Experts of a small language model.
Size: 14 layers, vocabulary 8192.
Experts: 64 experts in each of 14 layers, 80 ReGLU neurons an expert, 4 picks a token.
Training: a variant of SOAP for the experts, 669M tokens, 5106 steps.
Below are experts of layer 3 (counted from 0) of a mixture-of-experts language model. Rows are named router (the router's row for the expert), gate (a neuron's input weights, with its number), up (a neuron's input weights, with its number) and show model dimensions 400-479. Each number is 128 + 24 x the weight over its row's rms, rounded and kept within 0 to 255. Numbers have three digits each.
After each expert's rows: "gets" lists some tokens that make up at least twice as much of what it gets as of all text; "comes after" lists some tokens at least twice as common just before its tokens as in all text. This comes from a sample of Wikipedia text that the model never trained on. Tokens count by the router's weight.

# expert 12
router:127101151156120082151155109141141132100127141147128097132115120133118108109138092104122136167107164124124119115120147117166141174080135095104130128140119142083150137133128127119125101126138131167099119133091152117145147146118139143099089130
gate0:139165146144115108144107154122122080107128140143080113163090127133115112124121133090131092148101156124119161123138134091130135127088099140151155121139141117192078095134097096171132126133128149157129090109140125103117140138146105134149134072
up0:137111116141081127126103119077104185126136106145141145082155121128145125148173151112128139078091109121156128088172118162143165130129129097166129152162122072115128109129166179120123092119110156122127132091127111130148141128099065069115138123
gate1:159126128126118134103135143114129146137076120126081109128121083147131160112124144113144135103081131122136109142129130161143146134119129153132079139104124136194127121155151139151106115153153156133152192110129126143132138119115143117155118119
up1:150154133127115145124130128138115134099178091178123071140132128099146164117132103128131138138118148094141151133140148138134066152140110215104101154117088143111118137169135147140139108110114156126159129135132170150157158117116130088150084148
gate2:088141101121122114110127159155133133163136111131118150123103121131152135129140093139127121091132127117177114156096097152102153115136176128115111098176140100144074110075154165158122129133150147104162133148115178121111135097149104120100107130
up2:133088118131123166152107139114151116130128134106124165081097120113122168063121142146162119099165151145133124094175141114089143137148146126107119135089104127088143146143110108083136143118126169150155183101142082078098146124098168097123103111
gets: "\n", ".", "\n ", " University", "els", " album"
comes after: "\n", " |", ".", ")", "==", " ="

# expert 34
router:141165104122111146104109135162091102105109117137141136152141150097127119153132154155148103078112151161123149113114158160088148119102103063107105114135123115120122116141108152093120074162131148145121167127094113143111168134127122138134123115
gate0:136159149164140099139120126134104177137120120151132115180179142099116120116080175122165154105140095116122122164129132101121137099121110104158127127134128133166097160116157104141096116157153124143116122162151119138135144104111159128109124106
up0:095146167134080100145110122133148151120112115127170118133115076119119128097133104130120137132099131122123129147144117118137157149109079144105064159147118144110136116127095149153158114158117143105096143171130148115169154152115136107138108122
gate1:111156100102114126106109087103116122123149142112091160121123142134119113139146166124132141074159103137170135160152094179135162142138137123142110103154110131123117102132151094112129114133099072107105135103157097097145168095105121093127164156
up1:158171111130142129077143099138143119096132161143101129121105074105145128080128147139125090108117135155118110151117131150126126121110085133086089088158136096111112100139095143178152109125130101148128113118106162070132171145106117128129144138
gate2:125132131142117137126088122102066143101159138113105198168130080134110082119093095158117122110153129113120152110105109111149130153129117133083121136101129112060175131129146094124131156131148126126155150096105175149121141109165115133090110127
up2:147179135159100169136151129135131121102165113119107116087076134122126134162140176098135099112117155128117108105153103168119102127134092068170138112130116124113144103124147155134174167116125145155108113149151114109127126153123136139152113128
gets: " the", " a", "y", " his", "u", " The"
comes after: " K", " of", " B", " in", " b", " to"

# expert 16
router:108107141149152104098127100132161068127138163148190094080117121131123158134112113144144129192161178143058150125106100138126102127121116119171123146126126147103112152136100093113130160126123157135063095094156099123130098127084160102126099142
gate0:151160138067157128139114167104149104110130115116150125134117109150108136104100163119193159147070095126132136113116143130101132114108131124089150103094112126142144135157150122137101127134113085103139178127134160116164142135156119118107144087
up0:138084123165101134099159124115108095123161107159142140111127118111095112160116105141122133096099146152131101113110125090091106137112156152103144145150137140080128133120155145109139150149131157116143136173103096135107124128145141140117141174
gate1:131129086118089125118120106154149171116151116115122103117149129094123100108110150123159074136100134150139071136135156134102109097126079134140144136092152120108112096094136099120133097153119129130154114113098106122132127122099095137161175132
up1:115049143146122111175148116120117137145122132117156119162083109115127122110151126205120136142102160138112106131132180134132156156109122115104139124136122132128158184162129143123150116130127133132103111095156092134142138121118119161158112112
gate2:112129149134103097104112175084135115153137130138119127125158089113103108140149117100167129143170117171118108167095132069107136137142169154112094130111172149111124074165144087136178141132104140139154167175152158124126144108170089147087144178
up2:098136138149137104115149122131134104129124147129113133146152170149125131123154151119169136102123104114115152149135151130136118121144129121144089163152120126115119143103120134126132115120099114158108117150115135152139143171138135133126114116
gets: " |", ":", " from", ")", ";", "+"
comes after: " ", ")", " 0", " 1", "0", "%"

# expert 9
router:141126156169157126144139156122116127162093092164142161124115117174099129083130124097112111129164139138138137137107117122114154155117130094054117131106105166120115136101144080122125135114142117132164111138128145122107130126078139123134089134
gate0:108114143127120103109129133128112124126168114148106157131134080130139141128154141130141178116143107128120100186131165124137142087134148161145137094136115180106102077118096089190149101158109098083119124088124089128094132118165131119124144150
up0:099181114153093161069096094116111103099097162132136115088147174125132113172115113150103128151119118117166152152130158118136133157101142099131152124131127120145137103147140068106156078132132108160144119143115132075113141140112141123156153106
gate1:102128120160141086164138114097115186117142112127080180121130105118115116148131140121113113107129104118143113123132115079177114155140120165110085167138129139140104143138122116110108115128145110113164133166101135124146138133132132153105104094
up1:120145117139123130109111139089147107105170134164139129106126126123116110134131116099130139124134124125167159078163111060127163117131105134130077118099098137121109129133128107105113121115147112126130165134107181166094175090117144140133139156
gate2:131149118113140129166118169145150134154104070126134080093145148158121117128157118083146155141123117123130167144126158142124124071131129088123111135130185146103175100097152113132128133140152113141170143133082127115108156110075116126129172120
up2:147166148096163096162158160128113157119146151143085128204141112116113092080151102096168133130106119133144100118115125119142121129179126096142093163142142125154152149134101098115122078120073158164137090139131147156137118157139130168114113099
gets: "2", "1", "3", "4", "6", "5"
comes after: "–", ".", " (", ",", "|", "-"

# expert 35
router:121140122153177140138122124107067127156139124154118088126097130106088113121133124135130129092118105129130096141124109107155131168171114124146126131150091117155133154136078147162111126123132127134118139138071098130092112138131136119141118149
gate0:118150147117126143141096121122110157167127140116094130115133108136102143147146108147146110128144095129177145121102113090127107171137078192115111123096127114107095138090084121129070108060149128136124123149085139089110105134112138115108086111
up0:089144141151137134138100133156109127125141149109152137132150127126126145095107148084152091133088131163131103108120104133131111174115134123126131132126142107110126104121183133117084092094151196103194090161145139152137094123129172118097131108
gate1:096102093088095122130120122166122160156131143129120119112136106112124128162111132139127121117140120116145104144152167088132092112113134155156085106118158158112128145103147160150107110102131139128140112129116176125106144147160080099130134097
up1:088165151146142117152147100096131101133117116130096095115128133116089113111106102163126104115109160110109106113157116188125133145087144097115151124135108122150096095119119110158129139142092137093160088127092116153148112112064152125138129101
gate2:140161148111155114137112147127096161107125143097137139159125190125157088117130151110134117128142101132126145163159130150127117099095168104140189077129160128174098150135134152106088103113149126088102137126124107125129083094161122136144117161
up2:133136142133156112093151117131159146142162112131122145141112145122125115119118163127129064135131105084091184146099142136138138152132097147115166090141137163163173178109172123106107079097155118124169120153132114134142099142141139107122146150
gets: " the", " a", " was", " is", " by", " an"
comes after: " of", " in", " is", " to", " as", " and"

# expert 7
router:135115133134136135128081136085181107135171104137167100117179131159122126149099110130136120183098120099100170086158102117117110135114143132125144134102096120104105101068143136111082133115119111120107127110159118124139132109133135123124085136
gate0:093123124115134097122130093115123168155123128092104138076121107131095147121133139108124140123168109119108195114145116072121151110165134146109137150099120166121100104075137138125139117127172138111141143115103166149104141115138114115154091121
up0:163165182148176120138130113111157163163078085121172117106150123135102106126110093120096112111120131147135145134146123140130150124140102120158108125122111125117123131097073160123129102135118112122133130129117163107149144132112153124106127122
gate1:155105139129131087114088154109129116105102166138084142110122164135132101170121125148138099149126123105170139115149143150103153124151100124151114116086107107126088135107110112119128152129111063103100156119111110138130128078119093135142167128
up1:124116125161126149160113139075121146080091119138156147123157106105122112088124115164083110135106141123138133123124152084095146172096074161153110103153118099131111120153157128146122106140122118140137149142151105121128108120113125082149100114
gate2:167160119120103171142110130101149122109142123130118114105106108151092110143120094119171150142090134140128123129128163158139092097119122094116149117144098108138151119100130156148067125146138161092128190177120147126151151129108127125119171142
up2:133149132117170162153107138139145140080128117135132131128098085168142088134133150166102115134137104154130138134135167150120106127138160155131111150134151138180141121101141094145129109178169130129139108116166149153191146127103129099134175119
gets: " |", ";", " under", "%", ");", " —;"
comes after: " ", " 0", ")", "0", "1", " 1"

# expert 25
router:098146117123137132119142098144169090131110144143184104142126115134149148080132105151123140156093140145058126165065091135135133119129134146132116168122183094113152126099108104120110120151126130140073124113149117142121131096129119115112114140
gate0:151162121099125124117176149073164094140167102102107179129188107111100141180159176123141121114133117159155119122140154119164126151115115135158166106102133123163158126129102140120118137152151143152127134165129156102124087140096123048109121097
up0:144113113136113134090124165130133103124119117094144174105139163119161095100158094120120137120090132180136131153125111137161112118117106105129162108121115125139085124112133092120087136093114149105120121166102153066143152147127085111152118117
gate1:140139107114126103085199173058158153119119135074133176095124124147146163120146119110132091108146094115134125132124150128140188119110155160125181145129098104113134123158149088115157108107122124175146168104123150142094078109128122140173136119
up1:094159146133128118122115123111129134157136125122117115141125139128103191150149089069137104174126128090083092100110135133123112099124153125111127105120131121082121129102101135100118157159118135179131139126091127148152136112112134131093138155
gate2:149130108148120119151195126123148180154110168175142146101116110132096094127090147131190149087133100105095170131131126188125157142173090125138138134095139140137116083114118116154114123107062107105157130113085134134128131142141083120131127100
up2:180113129143113165129063076139088124143121127126125158123119183146138103160105133113106135149161094122125107102077082129100110106106143105134140181092115161129140136120112129124121115098136132144114142137079133132178177118105160116095172093
gets: "-", " ", "–", ",", " 0", ";"
comes after: "\n", " |", " 1", " 2", " 0", " 3"

# expert 28
router:128064125142118163127146110091137132140142098127138149142069109095076157090119164144152124134125133097109134133127125091127093129137116123107148133128121132135148141160129112137121113160145106144120089120163145179117128119119147099115107163
gate0:137076128099100128134150124129122117096125151108076104122090129136149136109147207144131121139167133099123154140119138152107146171129146126089145087130119154156102150131132090125135112140152138148114135163133159126137142133152112097097127111
up0:147108113137132133139139093097124133140132101153160144142122116151121117111143067171122112139142160120157095097085146111131129106126078121129134114133120100132139102098158143094101151075122089138165092135111119126113074121103118146133126139
gate1:117122153104112157096101127086135156160113107150135141140127149155091128147103180081155111122120131102124112157147173134151115139128159099116123114182135149132142095171124116142124135122123138144114108169160131101109160138114137109079135127
up1:177132090104174134126098120198135126123128145104121159117096080129157075120153128086118082119088117082150138124130104103141098114156143140135132114145150179130144157101114149161139169176136114117121133120121139165134152107132135136129141165
gate2:153084122137101169162146094112122151127146134111106091114138169105156150176141119147143126134119112113117112140076148183126136095124129131119112101153158114116116114123097137134111131118141142128130144128103139109139132153104139166132103111
up2:102083098130115138132185126122143105096135156151129106124137154111119099097115110152092063126095111107127100140152123126129145143165132123121126142125094164131139128127144125136154157147114155094162119132138146134168116154134151125146112138
gets: "|", " on", " by", " with", " in", " are"
comes after: "\n", " Y", "ed", " F", " Sh", " He"

# expert 54
router:136117139112083089111122133086120136098127102170138142150103121090113137136107138130124099141090110172129162122119143099141111166119110090139128113165092105147147095153137139133141133051094143105158132121078112114116090124116129092145088136
gate0:116166132124097126117077089104159141119144126155101105141117116170134126120132104130175120110130129117141139114118159097148121128123085164137054109109142124164118092123123118133130140128097123109128161178070101110128120070112127123097083135
up0:119150177155159131131171143131145187125142099119114172123123101154099133177165084181164138107072128139105126142163132128201107127135107100143134127104148136147085146107110128140167169128105097133117123155128136154123121148130145122125109095
gate1:107111105094136119121087133142090079131124104125102117137118127116105124198112163114139138085097076100117127147134130139124053157108131191106151123132090137159110145168149126171118096169104123125168128108121144185121142144094113162109152127
up1:118109103105138076125081113182084134128149122132151119107142141064129134137107060123146143107172130161105148106142157167094149181113141125122106118114135128119126108175122132112149133133127125165115140135141140126115128086138139139127146119
gate2:076124080104127121170107115132138187102131108123128146126150090135161142161149126121125151124098077144122111148120115151103159105175112092130106094140134106149131144164086112134161139120126161114160127164118108090128112118134107122134110138
up2:146122136099141135101117135135153074125117103098125144154158109118073147146147112113177129179126129163116149098141122203144129106104126153138150150097146095130157166091087144133149131114138156117157116121123153179101124097116095157127151084
gets: " that", " he", " which", " also", " it", "o"
comes after: ",", " and", " that", " he", " which", " but"

# expert 26
router:162155135144132157114121097152106124134163112067132122142139139068159102117117136138132106110083162145120089119135093134114132145126151127158122142101096159096109106119066119147115116139154176137113136125120147118137152162141153116153153141
gate0:173127126110068141136088157092110131110150152137157111090153112128126095136121152166156080154138112143120081164131125105086108132099094122124062124111101144120136148176115143143123105125140140148106088084144156151097114142180101112170136093
up0:118141120130165162117132124153164121155131138102114153120107145152161118113140107157155143118121145151160117118169096077129105123148105122124061132145108112144143099105139149148156114128134108130103119151079140076149106127152148132113104107
gate1:098116134157124120168108186178115178143127075142101142111140119088089109129105148135132128104106107090133120111140130133129109131133156084137129108128145111105117134112119136107129128121096076111122135104115145137106129115170132162116138155
up1:141160139106115144120121154113158136108078095125130177106157134128097150149145126160185148164113118154131147133150122132123126096115133145110103134174142121145103115133117118179132102177123144126084155136114121116140144088122108129118188147
gate2:177156104133108111115105117121115156108111117124121147116141099163139106143124089149107116090115147137124166183101156135129111132143144142099149127137130162099130104067113101138105128121115136180118179071118098125123150149165109141158117133
up2:147130092135119130093129133060123093124132125133093148149160115106111138118099075154152140112149135107139075111147111146160137143117124168114129109156159170111113191158118144097139161138128132125106122122154117107152158143151143161121080091
gets: " in", " 1", " 2", " 3", " 4", " on"
comes after: " |", "|", ".", ":", ";", "–"

# expert 23
router:134119139167137087098116113141160117096149190120147123119099147123128104060139106120140097149104171153097093101118083111150159140142107104144119162128133133128097124130131085129107132151135112147102119143132166116144108132107172150116041133
gate0:095153144083113097105143155134110156130138121095140086088177140136114122171107162176122095123103136150123128091101124179124149121079134184109143149135084108150130114140125094152143110120148181107109119131099145133125143086140149145151093164
up0:155105106113125148107145133100123131155112112124138106159143121126120109102155133100099170116119090089142131146132096132135094132139119108132116172134105100120148122099126130139141130111121103156159117126150135138118176161125117083167141131
gate1:116115088134097115120126137121101113128101125145143166092105115117096097083134113134156121089102153113136079144133129138095135139135143091139138147123090183094143075101167104130102144113146146095139131144112111088098106102148119195174097160
up1:151149139174134109123127147114143139119093140120082166115072139146097146172151147109107157151156135132113136112120121123084170120095134134105068150089145096168131119140096116138141170091085088126127156150151100080162151142114094131115119108
gate2:106100097109122141145149130133122125105132157124076148128137130147113121135098124177105130121146126150138138164134139208134133132195147126122093114131111162152152125095114174095131116066124105103137122174119139148138135149177112119122140131
up2:159125156097131160147163121114150134148124113104123129093132137146110151110065162120125151136138125151113128116090123125133117147167115154150121126178138127115149117115097147123170122169135187134140120149130166128147136134098135148125107106
gets: "\n", "|", "==", "===", "E", " =="
comes after: "\n", " |", ".", ")", "==", " ="

# expert 32
router:130130135154165119122122081141136091119161141126192124126141142124133145081144110119123112150127173149059135136132096150149134138131133125122134177136166098104129147134133060121084112146154147149068130146138095114122110141133145101135094117
gate0:154189145137088088112103128082137149161128142157138139146131118145112145139145128109150154090130055096128162112097113101141135123110148145157090146126086111158100098100144123169115116165118108141165132132148158141150135105125135140130141075
up0:099145119129131115132130070134157136110156142149121133120154074142126088134104136133123127161098146120113136097125168100143140187100132093137124110107110101116128133102122156134112107121153132093164116128141102128163190105089144154065087155
gate1:077118162140198100113135140128128151134133167130135123118129110164126080123142158141123127112125116146137141133117120134133143139103142163096150133173132095180159117126127126137122126137116157138144100160127186097087122102098110111163156119
up1:127131142118160136116110085117114134123133133129106100125105164130093138117148159118120116136154150149120133117139165115152118128149126146121113122116137125138114159093062130124162108128139135084150111137111136123137149088173121134119143093
gate2:126143173110084101116077147163121141140154150130151146091137109193127123113118128139115129111157144146149114136120117162137136133131122146136102119133128107155085089139115102123146127101113133099176137129110107104126151094131122093125119112
up2:138157096134117107107123131125153124134130111098121123129140146093125106148138138156106115141135141107109153158149099137144121143135087118131118131155111108069172195114105106109140118097137161126135120137103158148154123166093118175104111158
gets: "\n", ".", "==", "===", "s", "-"
comes after: "\n", " |", ")", ".", " =", "=="

# expert 15
router:145121138120141122120128144142167119134128124119137051139173135074157105099107155112116105099098124134113124113123127092119155130163130123149075157149102116099164117112106168153164116124125154152112144123100123104112118108136134149150117134
gate0:126121080132145103099102153114169148106139161148093142099112117147135128119121114122109123120135112124154132137103131116139109108143148113135124119107150189125111100121131157153123179106164129146125106040144156116150142099114118129101138104
up0:137171204112145158152113165126132143154132089106130166135197116078101117107160127113118108102159124114157139111157132113151132145168103151107151128132122138160091175166078127106119145128123147132161129118163159099130119126129124184136112122
gate1:095152153143161131124158163111160095109135114151134114134101126151157108092139139153166140146137107107078143116167149116147122121166118107078111088115098117143165110146123132116139090110143151117158166153128136124151145143163117138129118120
up1:133121114132104147102172144159112133126103135129168133115173135092152141149135117129154148129130105123159143158075151118094103134095112137133170129109139103113129149146116132122141110109130132115177128155094120093121159149139170119074085144
gate2:157105122115177075128125176128132112117135135119130090128124139174172098081124125086117163171164114140114125125063160143145120143121105144145130087134127128162110111112131107118127107125204143136109150096134135121139116130156118125098153146
up2:147148157153163139135096143139168136113126140131104139080113119145114134144093145157136119155089130121140095133103117137130110107137142120113155145091138144145075141170127179125142131131154130120135132140115116131120173130143133114135108139
gets: ".", " 1", " 2", " 3", " 4", " 6"
comes after: " |", "|", ";", " on", ":", "–"

# expert 1
router:137128157158134079139174126118114124134147097132140137146145098120114139122107134124157158152141150106111103139113164109113134116135148159145162153112099109120112156096124123137060141178148115106111133160151113143103135132108136047097096131
gate0:081144120111112073130131156090137107115113116097115107140126101179107127091158162127137132154137132174145120115109139121099145131139127175166104080085123145147111118094134142139052184152136095142205120149092134104120116148136111107136157130
up0:127097099132140100134121135144117100109116153157108125130103133080140155162108103145112059061098144057144107117108112122094149163174125095115163131124141118121154152147147149121167100150108107103090142093135140142141140097159117117134119122
gate1:151205097128147127138134149145155140153093127134138110086140131158116148109089136087141128110081169090128184102106142139109096103102168123149137135121124116074094137155080092135149146105105095100139172132102156126070115117120155113107145150
up1:052115160113173132089117145126121162162120124124111137146107076130141105128098161129119134085153162120131081145123154111161146135101123126129138128129151165133132135155163154110130128115119153119152140137101083137145156100130116135133116143
gate2:106168108142119092123103152110083147109100181157131114107169126161123113110113138129146157163126119142150163117123106154088132161122111100097111085157157126110129167119124104116123149140050151137191129144095135061132142128124144117181147139
up2:109146164097117143170125170100091150166138139112154123150153099178081116099181103146145133203158133149127113147164117155102152159112172128120124093117110148157122163125118114140130133065132113089123106132134110135101090130109128106108127084
gets: " |", "|", ";", " =", "=", "ard"
comes after: " ", ")", " 0", "0", "1", " 1"

# expert 19
router:157123123112153123122128120137094110154136070169148140130208134110161146137140105178145123152109150152113169095139125159141127174133106087090138158089130145105118140139116160125118108140106117141114134116113129101140130122128129159102105105
gate0:134166116088105155128176162147140118088136122149162159140124114182107107151113140165133098112155109108122081141112157125157117140140096118092134107135117118145168127121123166088099103119156135151142126141105097098126141118132118124110177141
up0:117117138167145125094108126147094137128141148101115161130131113135114138123076159141126128105106156121153129144084128129099106097164167155160105129101136109116116111169140120111202159172098133101114135096182140177110162132119136125107139069
gate1:155115134187105133123093127092112135124180147107144149149161166114132138203116105114159123106140111170154133132121148118151128146157141108123079128129064104126123110106133143132099178095142144104104091111126115064180125139130129117104153138
up1:127170120094158108167135118087119109139107102132144145130131139158103107152094089118124124141150123151128147142142118163124158168096115094171150085154159138062109133121092171124118158120124098150150133107164154146145091190166144131144152110
gate2:159101107110165114121198115124136118140106134121107125138114140094117129143124144112124177138124135120137163116150137152144143135124136123137151106085139139077112133144136148097129145142119131126092127123104109146117093131134083136114088148
up2:121129104160135099122058139112117113172132109092178127108089115158125110137102110112119115165108102127119130127083149173102141137116138097113138127190168139183100116144137106133124115130150102153108129144133122148139130113110136071114162119
gets: " the", " The", "'s", " his", "The", " their"
comes after: " of", " in", ".", " to", ",", " for"

# expert 38
router:098127111154134150113132123145128099105139092116167131142120133120134103130071149128117141157121108128096116137111091132157137117169176152093112154117161097131132154138109118116078122129119171116125116135135130134102141065136152091125147147
gate0:141117128115093109132097147127144122137132127124083128153094148126136100139137142125151164134112137148151127109142115119128129148109117131102108133086124133095106126158123133139120122127121137116118122134157155172130121149133107132115117091
up0:109132107145125126138118098111156114135131091112130118118133128132162136162133138117166079106123111114135161090097157139081140155117163145133112138129127077121130139135184168127160151124146106147106142134116109115147145156100099144168162161
gate1:137150195105138145132133125114142123123156155086060098128157080180138119124189142131156120126135078124147147145127125089143158145169139123135126134129125157143131135119159158124158108122138135158151151116132108144132163123107149151131124125
up1:133141052109152122120125085114104114114114131091104151085136161142146119147130114125132121164105149079141118111112142132115148149128111098150154141097160096156060154121107103160113115116142056178121147122123127152135123074142081104127126141
gate2:088139126145099115110133086120146123118158146150134146113100123134157121174127086130168142097109136103129148124081097137133080123088116093149115110079094143137135128127106147128139106097095084104150140102103151128107104130200162116165155126
up2:113125086076116088111121134146105151141108107155132127166088140121146130122154099150110162117123138158152140148130149120126118113141128133106121141116111136138123140111183121136141137127172164148133076128159108110136091145180127137133137120
gets: "-", "|", " \"", "–", " ", "="
comes after: "\n", " M", " 1", "\n ", "°", "″"

# expert 31
router:122151133159120125144134145163125096131129135137159118122148163091162149126107116123124129079128137171086115109153091093150110112143113091119123161102141119121084122130117103137174125160159162152087123123139090106147124190133149117102137105
gate0:130159151126127137143115164104147146150115159139107176114140101107135121157128123156103180121136103167129117117119148116124111144114170104125137168118165123158135162143146110136145130147165105118170173146118088114155123090125103124170112174
up0:174097123149142155150098161143116114100090129112128152123157095115141077130101155116161149126136142133114128130139110145143080135154105141112151113076128150103153166071096116157120175126147132125179191132099147100119109105174162121114098137
gate1:139148083119098143078143109121141184156110155115089128154109144169147158136119148091134139093122105108117112112143119135110132120151119116132139124142068170162131084173095106174121119113170143096091101205118165163089138111120118103127143130
up1:121101152115165139151153165144096117150163136140135137113141132137108109115075132149123153132141153139128143171127162098127125113156171126137135131149124126116121106091128157122125147106117105127143132095108166037137141092134111138137140103
gate2:114167114127152142150131111072119127139153130162094141128097107147102101103133143135122109152123092135119131141105099119092130130168087129136130099116096110145130113160117105139138181150140096132169172142116121121093127124161133164157131099
up2:131175116135149115173116135204123160131117155128157084153099132105160151118154132084100141146108166066124115128145071142138097142158169124146112126143143152161140094110152122147146082136128129140141122128191132126155142129147116164135127124
gets: " 1", " 0", " 2", "1", " 3", "2"
comes after: " |", "–", ".", ";", " (", ":"